Weights of a small mixture-of-experts language model, trained from scratch on English Wikipedia.
Size: width 448, 114M parameters.
Below are experts of layer 9 (counted from 0) of a mixture-of-experts language model. Rows are named router (the router's row for the expert) and show model dimensions 336-447. Each number is 200 + 40 x the weight over its row's rms, rounded and kept within 0 to 999.
Before each expert's rows: a language model's description of what the expert responds to; "comes after" lists some tokens at least twice as common just before its tokens as in all text. This comes from a sample of Wikipedia text that the model never trained on. Tokens count by the router's weight.

# expert 13
It responds to: Numbers, percent signs, pipes and words like population, km, census, were in demographic and election statistics, such as "sq", "Density", "age 18".
comes after: ".", "% ", ") ", "(", "0 ", "population "
router,199,175,171,188,249,228,219,194,156,216,154,173,155,128,182,143,186,188,188,262,229,232,206,235,227,240,138,255,156,218,228,158,217,308,192,153,169,186,245,178,215,173,195,229,190,205,249,185,144,246,237,191,252,235,255,211,226,65,61,218,164,263,247,277,195,304,92,151,250,218,195,150,202,241,187,184,190,243,179,140,193,149,201,180,204,254,286,130,177,266,244,155,176,198,194,208,204,221,215,178,240,156,228,206,244,197,216,173,221,162,230,228

# expert 0
It responds to: Head nouns and adjectives in the one-line description under a = Title = heading, such as player, politician, highway, American.
comes after: "a ", "\n\n", "is ", "-", "an ", "American "
router,254,213,168,233,146,233,224,179,238,118,188,190,226,214,207,232,114,222,184,193,129,236,182,209,260,181,226,239,231,133,138,243,191,209,262,234,201,276,140,214,257,178,187,185,233,188,213,189,195,285,123,190,198,226,239,105,110,208,222,159,167,214,153,261,226,293,239,179,180,206,176,230,201,197,158,197,179,177,142,139,249,187,278,163,238,222,218,134,236,178,168,162,164,214,175,245,222,205,219,217,163,173,151,145,193,205,215,192,160,216,188,192

# expert 62
It responds to: Line-start markup such as list dashes, table pipes, heading equals signs and bullets, plus line breaks before entries like Website: or years.
comes after: "\n", "\n\n", " ", "\n  ", "District", "\n    "
router,166,229,203,170,168,182,147,197,70,251,279,206,216,191,230,220,185,253,240,198,203,197,171,228,201,203,157,217,190,211,211,159,225,179,208,282,163,173,224,133,99,165,228,259,167,152,181,142,221,168,262,177,199,190,219,179,190,130,224,196,119,166,173,196,208,150,202,240,225,227,238,148,233,204,255,148,224,216,221,209,208,223,147,238,172,216,190,131,235,182,182,115,171,123,199,244,165,297,212,202,188,165,256,212,198,170,207,190,222,233,161,164

# expert 5
It responds to: Numbers and quantity words in casualty and event reports, plus past participles after was or were, such as eight, killed, based, married.
comes after: "was ", "and ", "as ", "were ", "a ", "to "
router,172,161,198,178,204,228,142,224,234,178,155,238,197,221,173,249,177,130,160,153,245,198,203,162,199,214,270,241,211,198,147,241,193,215,136,111,213,270,173,195,175,144,199,201,172,218,136,208,225,198,194,250,180,140,180,150,192,211,197,262,159,228,221,119,233,202,183,211,261,172,128,164,168,238,170,118,221,237,228,188,186,217,243,197,211,244,282,148,279,117,190,201,219,241,194,226,263,139,254,190,273,188,230,155,228,199,170,208,176,187,98,268

# expert 11
It responds to: Sports and entertainment vocabulary such as football, game, film, television, debut, season, including word endings within sports stat sentences.
comes after: "the ", "-", "a ", "was ", "first ", "his "
router,232,246,224,184,196,325,211,177,230,119,186,168,204,180,244,276,151,287,221,230,200,264,264,327,284,162,181,236,182,125,231,240,225,232,270,174,210,245,185,280,156,142,207,186,119,191,269,241,190,276,177,123,172,163,183,109,210,152,179,256,166,168,172,201,176,225,256,168,173,253,180,174,229,178,157,171,104,185,170,127,247,207,195,205,196,176,231,204,220,214,269,225,233,222,189,208,188,190,240,198,222,194,171,198,215,215,209,181,203,191,154,147

# expert 36
It responds to: Wiki heading markers == and === before section titles like Club career, table pipe cells, and final tokens of infobox values.
comes after: "\n\n", " ", "201", "202", "200", "% "
router,239,205,276,213,190,172,144,205,143,243,166,216,219,204,257,232,229,227,182,210,158,263,248,143,151,315,208,198,172,185,240,189,145,201,233,182,265,271,172,192,204,252,212,146,157,217,229,156,197,226,236,204,217,286,213,202,171,200,150,177,282,206,170,209,192,217,173,191,261,170,216,178,239,204,167,145,80,230,196,221,238,212,209,259,196,223,204,119,122,239,221,169,247,248,227,229,140,137,208,191,221,192,203,194,220,185,109,208,228,244,225,172

# expert 49
It responds to: Infobox field names and coordinate digits, plus paragraph breaks ending infobox sections, such as Coordinates, Born, Occupation, and degree figures.
comes after: "- ", ".", "(", "°", "″", "9"
router,128,177,144,199,176,217,196,221,197,152,180,194,189,204,186,110,258,131,108,220,256,229,152,166,290,169,148,175,186,245,209,181,225,252,145,207,141,250,212,199,224,228,214,225,219,193,171,161,196,185,178,190,237,233,229,155,184,210,147,223,97,268,183,254,199,234,174,273,182,179,133,225,202,261,162,193,216,199,169,247,284,205,230,102,193,238,256,270,170,224,173,270,65,225,166,193,193,205,211,177,151,219,287,208,160,169,166,165,96,217,176,235

# expert 14
It responds to: Periods, paragraph breaks and table pipes between cells or sentences, plus some word-initial stems like settl, dec, colon, legisl.
comes after: ".", "==", "===", ").", "s", "ed"
router,248,199,177,134,100,234,190,253,215,179,227,209,262,234,172,176,186,174,216,251,215,235,193,235,210,272,163,206,266,200,192,152,174,289,174,133,184,139,258,185,114,223,214,162,180,218,204,209,161,223,229,240,225,198,281,188,203,216,197,210,231,173,214,166,184,230,176,146,189,200,227,159,223,153,257,197,184,223,226,227,203,257,239,136,204,224,106,193,166,197,203,203,204,181,217,243,124,197,278,218,172,314,118,227,224,254,166,217,199,154,256,160

# expert 12
It responds to: Coordinating and subordinating conjunctions joining clauses or phrases in running prose, mostly and, plus but, when, while, which, by.
comes after: ", ", "well ", ") ", "However", "\" ", "), "
router,257,256,250,237,197,177,177,176,172,192,160,203,220,234,100,192,202,160,188,136,215,191,206,214,181,204,202,113,230,233,196,215,174,173,269,177,207,164,166,119,188,260,211,217,174,229,215,184,185,244,194,219,252,152,173,237,247,169,190,198,265,165,203,112,169,103,164,180,212,71,158,198,221,263,229,229,253,196,151,146,184,268,231,211,222,231,181,147,266,166,240,238,208,147,226,244,158,151,172,255,203,210,175,119,188,197,209,217,218,224,146,224

# expert 22
It responds to: Sentence-ending and decimal periods, plus clause-starting pronouns and relatives such as It, They, who, which.
comes after: "The ", "the ", "1", "U", ". ", "0"
router,177,197,280,209,155,184,175,235,150,128,146,141,187,199,198,215,212,233,250,222,223,223,230,178,199,228,212,205,214,162,180,144,257,181,296,198,168,197,187,214,224,233,202,168,137,277,258,177,207,251,153,134,215,217,194,171,265,210,237,205,157,215,96,152,186,147,264,243,223,179,193,174,182,204,221,259,222,216,193,223,174,236,214,166,217,169,177,218,159,208,263,222,168,260,251,141,173,233,187,280,190,209,197,167,152,208,234,255,131,197,229,189

# expert 33
It responds to: Pipe separators and dash or semicolon placeholders inside number-heavy statistics tables, plus accented letters like ă, ł, ș.
comes after: " ", "0 ", ") ", "1 ", "2 ", "3 "
router,225,219,169,219,242,207,268,202,187,201,155,148,226,177,184,137,223,281,155,202,174,208,210,194,160,241,167,188,229,153,172,154,189,244,226,184,176,221,146,173,156,175,256,235,206,127,242,153,161,212,249,184,208,216,116,243,185,175,239,198,223,202,183,228,151,185,143,210,220,258,212,232,195,191,227,181,181,186,126,200,247,163,209,169,228,280,202,204,277,243,120,210,180,168,264,254,138,222,173,164,266,341,191,207,221,185,232,183,227,153,235,226

# expert 9
It responds to: Capitalized word starts inside titles of songs, albums, films and works, usually after a quote mark, e.g. Fire, Love, Comes.
comes after: "\"", "The ", "the ", "a ", "s ", ": "
router,172,171,242,231,214,161,189,163,192,257,175,232,185,188,200,186,213,223,234,184,220,246,181,160,132,216,216,219,166,127,174,189,162,159,180,185,233,174,204,185,215,257,197,205,179,203,155,172,247,185,254,222,181,311,209,257,257,206,211,159,272,197,162,177,230,209,165,168,242,191,221,114,169,163,201,206,241,210,265,198,201,190,269,218,213,98,159,254,156,170,191,267,212,187,218,194,209,232,190,176,253,184,204,164,204,192,183,215,218,151,227,210

# expert 46
It responds to: Compass place-name words, day numbers in dates, ordinal th, and paragraph breaks after headings, as in West Indies, 19th century.
comes after: "==", "=", ".", "the ", "on ", "201"
router,249,152,243,120,164,245,242,255,274,108,145,225,211,222,232,200,158,175,204,185,225,210,183,217,207,230,192,188,156,189,130,219,227,242,179,193,115,253,228,268,126,154,223,212,165,140,197,241,192,240,153,175,216,146,187,200,198,209,143,172,172,231,204,118,202,218,219,231,180,212,238,131,162,108,168,218,124,211,100,145,254,203,204,181,207,241,207,254,248,155,221,182,203,239,171,156,255,161,230,195,206,286,215,185,234,211,200,178,175,188,218,187

# expert 54
It responds to: Line breaks ending infobox or taxobox fields, field names like Genus, Born, Occupation, and degree/minute marks in coordinates.
comes after: "- ", ": ", "′", "\n", ")", "N "
router,153,259,139,216,213,210,287,225,242,182,263,207,209,205,192,170,250,190,229,171,166,130,206,216,213,189,189,180,299,168,190,221,195,162,222,249,298,244,125,256,299,179,189,185,194,185,214,202,183,181,181,202,250,323,104,242,282,202,181,158,207,174,158,220,229,209,182,213,270,188,202,201,203,184,245,200,252,189,198,197,176,211,184,129,75,237,171,270,186,161,241,224,137,175,284,192,162,324,204,198,241,206,202,228,136,212,210,172,190,227,218,155

# expert 23
It responds to: Line breaks, spaces and numbers in wiki tables and their header words, such as Votes, Date, Candidate, Title, and MF.
comes after: "|", "| ", "–", "201", "200", "202"
router,247,189,250,109,177,225,205,240,224,209,196,254,178,170,204,130,207,201,180,227,191,161,198,218,276,194,244,208,150,264,203,201,190,224,228,250,197,177,177,248,215,159,165,203,186,150,148,240,173,231,257,212,194,224,201,291,200,199,191,179,196,185,182,216,250,184,242,211,184,215,171,197,218,168,132,250,173,233,181,146,176,179,201,186,221,205,231,235,193,233,276,160,180,255,184,141,169,210,249,137,194,183,189,239,196,191,194,268,225,198,147,105

# expert 39
It responds to: Digits and spaces in table cells, mostly vote counts and percentages, and column headers like Votes, Swing, Turnout, Candidate.
comes after: "| ", ",", "; ", ".", "$", "("
router,143,197,176,185,191,208,171,140,216,254,213,183,121,188,168,195,234,221,260,219,161,175,281,212,197,174,253,221,237,172,236,156,213,142,183,241,207,169,180,164,187,250,175,155,202,229,190,240,197,284,228,283,170,297,192,190,170,179,186,219,205,220,261,209,190,240,166,229,185,141,234,216,215,217,222,274,190,209,186,219,147,249,154,238,220,201,187,179,142,221,157,188,196,208,221,177,198,188,207,162,206,207,235,238,161,154,193,216,167,180,289,272

# expert 63
It responds to: Line breaks, list dashes and pipes after a row number in race or results tables, plus verbs like played, performed.
comes after: ")", ".", "==", ") ", ":", "2 "
router,258,170,111,182,211,227,213,241,234,258,194,170,197,224,188,184,163,175,154,187,167,255,227,236,176,253,251,155,185,109,238,202,80,188,174,184,243,173,205,145,206,179,221,233,216,138,235,137,193,129,243,212,189,181,154,185,185,229,196,198,202,214,228,201,239,167,167,217,163,210,199,203,175,98,210,242,199,187,182,229,182,173,181,215,202,156,174,195,164,180,193,222,182,191,206,262,166,148,175,180,230,183,196,217,206,206,241,218,234,192,170,205

# expert 24
It responds to: Opening word-piece fragments of nouns in prose, especially medical and scientific terms, such as di(abetes), canc(ers), neur, enzym.
comes after: "the ", "of ", "and ", "a ", "-", "\""
router,126,196,246,206,161,179,248,291,199,247,198,244,161,198,127,168,293,189,210,159,195,226,246,148,178,195,146,144,176,205,155,117,201,212,116,190,266,168,235,181,219,210,193,240,186,245,141,167,245,200,243,234,159,326,239,201,227,148,250,235,242,199,142,209,208,247,174,218,253,238,219,248,236,137,216,180,250,184,195,269,186,227,249,192,236,122,161,165,188,196,185,268,230,228,217,200,219,182,189,223,224,211,262,181,178,229,142,225,169,244,268,189

# expert 61
It responds to: Sentence-initial discourse words and the comma after opening phrases, such as However, According, Although, Unfortunately, plus "In October 2023, ".
comes after: ". ", "\n\n", "202", "201", "In ", "However"
router,173,173,155,241,137,120,226,152,194,238,133,211,238,227,209,206,247,112,182,182,246,188,211,177,91,198,201,226,153,189,188,176,105,157,223,234,218,251,160,175,245,169,188,166,266,273,171,182,205,224,175,258,202,140,184,238,204,128,281,239,244,181,137,184,270,212,226,156,206,210,191,209,166,163,139,248,201,295,200,201,156,173,217,238,200,218,197,209,112,218,192,173,232,186,166,253,191,145,240,139,192,209,128,160,255,180,185,207,198,254,246,167

# expert 37
It responds to: Subject pronouns and the last piece of subject names just before the verb in biographies, such as He, She, It, Kelly, Brav(o).
comes after: ". ", ", ", "where ", "The ", "He ", "when "
router,236,228,266,210,237,244,155,282,212,148,126,197,230,224,251,233,135,210,239,162,224,60,172,263,282,195,209,216,217,151,246,257,299,230,253,164,132,201,208,297,184,248,193,178,195,155,234,198,219,230,155,182,154,163,194,161,168,216,234,196,216,212,221,203,174,166,274,176,262,185,156,218,184,218,178,227,148,153,123,169,237,173,205,182,167,245,207,177,227,229,259,140,242,239,179,169,215,175,163,165,194,160,219,196,252,188,163,162,161,225,187,150

# expert 50
It responds to: Common head nouns after the or a, often followed by of or in, such as end, number, part, station, village.
comes after: "the ", "a ", "The ", "an ", "== ", "his "
router,257,241,169,126,251,190,259,274,130,133,159,151,182,190,188,224,166,147,128,138,242,233,226,183,202,144,217,247,184,215,215,185,209,233,293,186,200,251,211,241,224,182,200,205,202,280,203,216,210,269,67,210,144,169,150,116,262,208,214,192,217,163,216,186,222,196,186,224,175,250,199,175,175,221,137,174,136,136,191,169,188,213,243,232,193,205,198,192,210,206,248,174,225,236,226,168,220,236,92,165,232,163,243,152,202,227,246,174,197,329,163,194

# expert 58
It responds to: Line breaks and numbers opening list items, especially track listings, plus abbreviations like Mr, Dr, vs.
comes after: "| ", ")", "\n", "\"", ":", "."
router,181,195,134,175,268,263,208,255,254,230,175,169,165,171,262,167,183,206,206,208,203,195,127,190,225,191,218,180,179,164,135,254,226,240,209,271,204,183,231,137,260,245,202,186,228,177,273,179,246,116,279,205,247,203,217,230,255,124,228,155,249,123,188,211,268,203,188,124,202,158,160,228,151,182,133,229,206,138,138,122,201,219,191,199,192,145,232,225,172,247,208,237,191,190,213,243,147,214,237,215,268,266,222,190,226,228,264,231,190,203,180,207

# expert 3
It responds to: Adjectives, hyphens and word-start pieces that modify a following noun, often about buildings, e.g. high-rise, brick, upper, "a".
comes after: "a ", "the ", "with ", "and ", "of ", "is "
router,172,157,230,266,201,209,240,214,232,203,218,212,235,162,234,224,283,123,175,158,238,209,204,170,263,165,210,133,154,202,131,116,142,212,122,173,221,277,239,180,183,206,232,192,218,202,271,190,213,156,246,213,217,164,269,192,223,244,217,164,280,230,203,195,237,207,165,157,183,184,282,137,143,162,219,192,137,147,120,219,152,239,201,182,150,258,253,179,124,212,218,206,211,241,224,163,249,220,184,179,211,125,257,166,132,156,133,172,124,162,205,199

# expert 31
It responds to: First three digits of four-digit years in dates, tables and sports season lists, such as 199(4), 200(8), 202(1).
comes after: "in ", "(", ", ", "–", "In ", "| "
router,156,209,155,232,228,215,156,284,252,261,142,198,213,227,123,191,221,233,206,238,116,173,154,169,163,176,164,243,217,232,326,207,174,239,236,187,192,171,203,206,181,240,151,131,219,237,240,257,140,182,168,210,231,289,255,247,119,207,195,227,280,227,171,142,192,134,254,190,143,241,183,203,226,233,280,222,247,174,204,271,104,271,150,208,155,216,152,238,116,203,97,204,211,179,206,183,179,149,243,225,225,162,155,189,170,226,189,208,202,168,247,102

# expert 15
It responds to: "the", "its", "their" before noun phrases, and the pipe opening a table row in election or species tables.
comes after: "\n", "in ", "of ", "to ", "on ", "from "
router,166,185,147,134,151,167,198,180,207,217,302,124,148,146,115,166,194,210,147,179,204,262,226,173,158,260,111,216,202,196,173,180,259,178,217,175,161,211,205,188,259,184,224,195,168,201,208,213,120,146,245,244,128,166,214,235,243,112,148,137,316,220,225,230,267,130,147,226,227,153,254,163,208,266,233,206,118,187,153,274,159,180,271,173,251,216,240,156,160,270,233,231,172,157,183,193,259,169,240,242,145,205,204,221,176,201,208,201,237,199,180,244

# expert 1
It responds to: First pieces of proper names, mostly personal names and team names, in sports tables and lists, such as Mart, Philli, Wal(trip), Gav(in).
comes after: "| ", "Sch", "Sh", "H", "St", ": "
router,199,126,218,205,192,141,159,176,244,208,218,277,201,171,146,211,268,254,192,263,166,165,208,199,168,170,209,182,266,230,232,229,190,148,190,197,226,174,217,237,179,180,202,159,197,189,187,182,186,244,234,205,217,323,209,185,188,230,214,292,167,218,222,164,165,232,265,239,181,204,188,237,177,233,246,283,211,221,199,179,195,300,194,266,263,204,181,182,120,199,144,160,172,241,187,231,227,264,203,218,174,195,148,195,216,237,176,243,226,198,154,190

# expert 35
It responds to: LaTeX math symbols like backslash, braces, equals and variables, plus short cells in data tables such as n/a, UK, Nintendo.
comes after: "| ", "; ", "R", "P", "V", "("
router,204,180,162,211,224,87,208,182,227,146,251,238,222,251,267,214,209,240,176,189,133,207,117,183,273,219,172,256,181,226,227,167,230,213,233,175,142,285,137,163,222,202,205,244,211,138,218,172,229,137,236,256,223,186,172,220,249,262,275,252,166,236,155,240,200,163,208,168,151,254,239,205,151,255,201,135,241,181,228,132,177,164,231,182,172,135,172,194,216,225,126,213,204,140,146,193,192,157,176,180,220,215,223,169,203,144,233,224,108,252,201,213

# expert 53
It responds to: Abbreviation and suffix pieces like Jr, Inc, Ltd, etc, the em in memo, and plus or percent signs in vote tables.
comes after: ".", "°", "m", ":", "/", "le"
router,233,246,221,220,245,196,171,163,175,188,212,166,115,280,216,154,222,172,237,165,291,241,185,244,200,194,274,178,195,182,188,227,220,190,161,235,238,254,110,260,200,214,236,223,264,241,191,171,181,236,258,156,223,173,237,187,217,175,241,276,140,210,217,206,239,122,296,176,276,221,167,258,152,185,102,176,215,77,122,211,190,166,197,183,237,186,150,208,216,227,187,164,154,161,185,200,76,192,205,263,252,274,210,225,186,229,195,163,150,193,242,167

# expert 8
It responds to: Determiners and possessives starting a noun phrase, such as the, his, their, 's, plus then- or second- before a hyphen.
comes after: "of ", "'", "in ", "for ", ". ", "the "
router,154,226,158,130,171,234,196,158,224,136,235,211,177,160,225,264,152,244,159,171,238,229,245,288,183,234,188,262,193,190,219,220,191,230,196,151,191,226,162,241,172,176,251,174,171,152,257,220,208,152,193,215,118,127,180,230,192,134,163,163,191,154,220,178,233,161,223,186,190,200,208,160,150,173,220,197,159,179,160,208,162,216,199,255,211,197,250,175,212,223,211,215,245,173,174,239,249,188,260,212,211,210,122,146,213,172,247,202,183,239,207,197

# expert 2
It responds to: Nationality, ethnic and language adjectives or their suffixes after the or a, such as Soviet, French, Chilean, Indo-European.
comes after: "the ", "of ", "'", "-", "with ", "The "
router,214,210,203,133,180,219,139,261,266,157,161,166,226,163,225,184,121,142,225,144,210,185,214,172,192,126,233,257,125,206,269,243,148,183,231,206,195,238,271,253,156,174,224,191,127,130,205,256,145,229,188,230,155,138,194,197,198,240,154,147,187,161,218,195,210,196,233,190,157,247,256,168,234,197,249,129,156,216,145,239,158,157,275,196,200,177,263,175,201,198,255,174,225,226,197,203,243,150,216,246,175,165,191,207,221,204,134,179,134,249,177,262

# expert 10
It responds to: Line breaks, table cells and first-name pieces in sports and election tables, as in Mart-ina, Roberto, 0 entries, Votes, Turnout.
comes after: "|", "| ", "USA ", "place", ".", "==="
router,231,231,215,162,227,199,253,151,210,209,230,103,198,199,164,240,189,159,242,214,121,297,221,240,230,150,193,231,182,220,266,265,241,123,234,266,245,162,226,203,226,131,196,131,214,169,108,211,211,248,163,214,186,187,274,103,244,174,177,241,189,223,237,176,163,158,282,252,135,179,120,221,237,195,231,212,236,247,160,179,183,237,176,160,246,172,198,129,170,170,196,156,187,198,139,224,291,193,192,172,182,154,174,273,203,179,249,193,197,288,161,231

# expert 29
It responds to: First pieces of compound or split words and year digits in lists and citations, such as short-lived, 194 8, and Inter.
comes after: "the ", "200", "201", "199", "a ", "-"
router,161,149,189,220,213,190,231,139,199,261,210,222,183,171,221,156,232,168,221,204,232,199,198,214,127,183,226,234,190,230,184,194,193,166,189,168,219,152,177,149,169,272,209,163,210,195,193,241,181,166,201,238,208,222,223,250,239,197,215,192,266,211,175,227,211,262,169,230,252,250,234,156,219,189,295,184,135,186,203,220,187,216,238,195,173,241,90,225,136,188,142,275,175,153,240,142,234,217,139,189,197,116,224,184,151,158,150,194,175,164,281,267

# expert 51
It responds to: Numbers with trailing space and words in sports results tables, e.g. win–loss scores, kg, Doubles, Discus, freestyle.
comes after: "| ", "–", ".", ":", "−", "+"
router,296,157,263,115,180,257,185,188,236,132,221,277,178,202,234,220,155,251,181,202,199,199,275,246,245,202,178,187,193,192,206,302,247,177,250,232,177,127,189,312,168,130,225,289,199,156,201,206,105,286,202,237,161,217,186,171,182,211,249,215,167,185,248,205,218,205,237,203,171,196,228,221,169,220,171,118,98,188,178,240,122,237,126,199,240,185,200,206,192,258,224,160,261,261,216,215,260,230,192,159,129,226,144,189,182,142,183,166,210,185,174,231

# expert 59
It responds to: En dashes and digits in sports scores and results tables, such as 4–2 on penalties, 7–5, plus tournament and qualifying words.
comes after: "| ", "; ", "1", "2", "3", "0"
router,252,197,157,251,207,254,159,168,196,178,163,135,164,258,250,242,177,229,188,209,119,175,186,226,149,165,186,233,246,168,209,239,244,262,239,229,183,163,229,145,205,233,156,226,209,244,267,174,137,211,212,172,232,252,165,91,199,184,202,203,180,118,196,162,169,140,254,148,151,227,201,225,200,210,241,224,155,127,158,200,208,239,197,195,218,167,205,218,191,287,223,167,283,169,170,238,187,200,202,273,179,232,204,191,216,225,189,203,183,252,138,203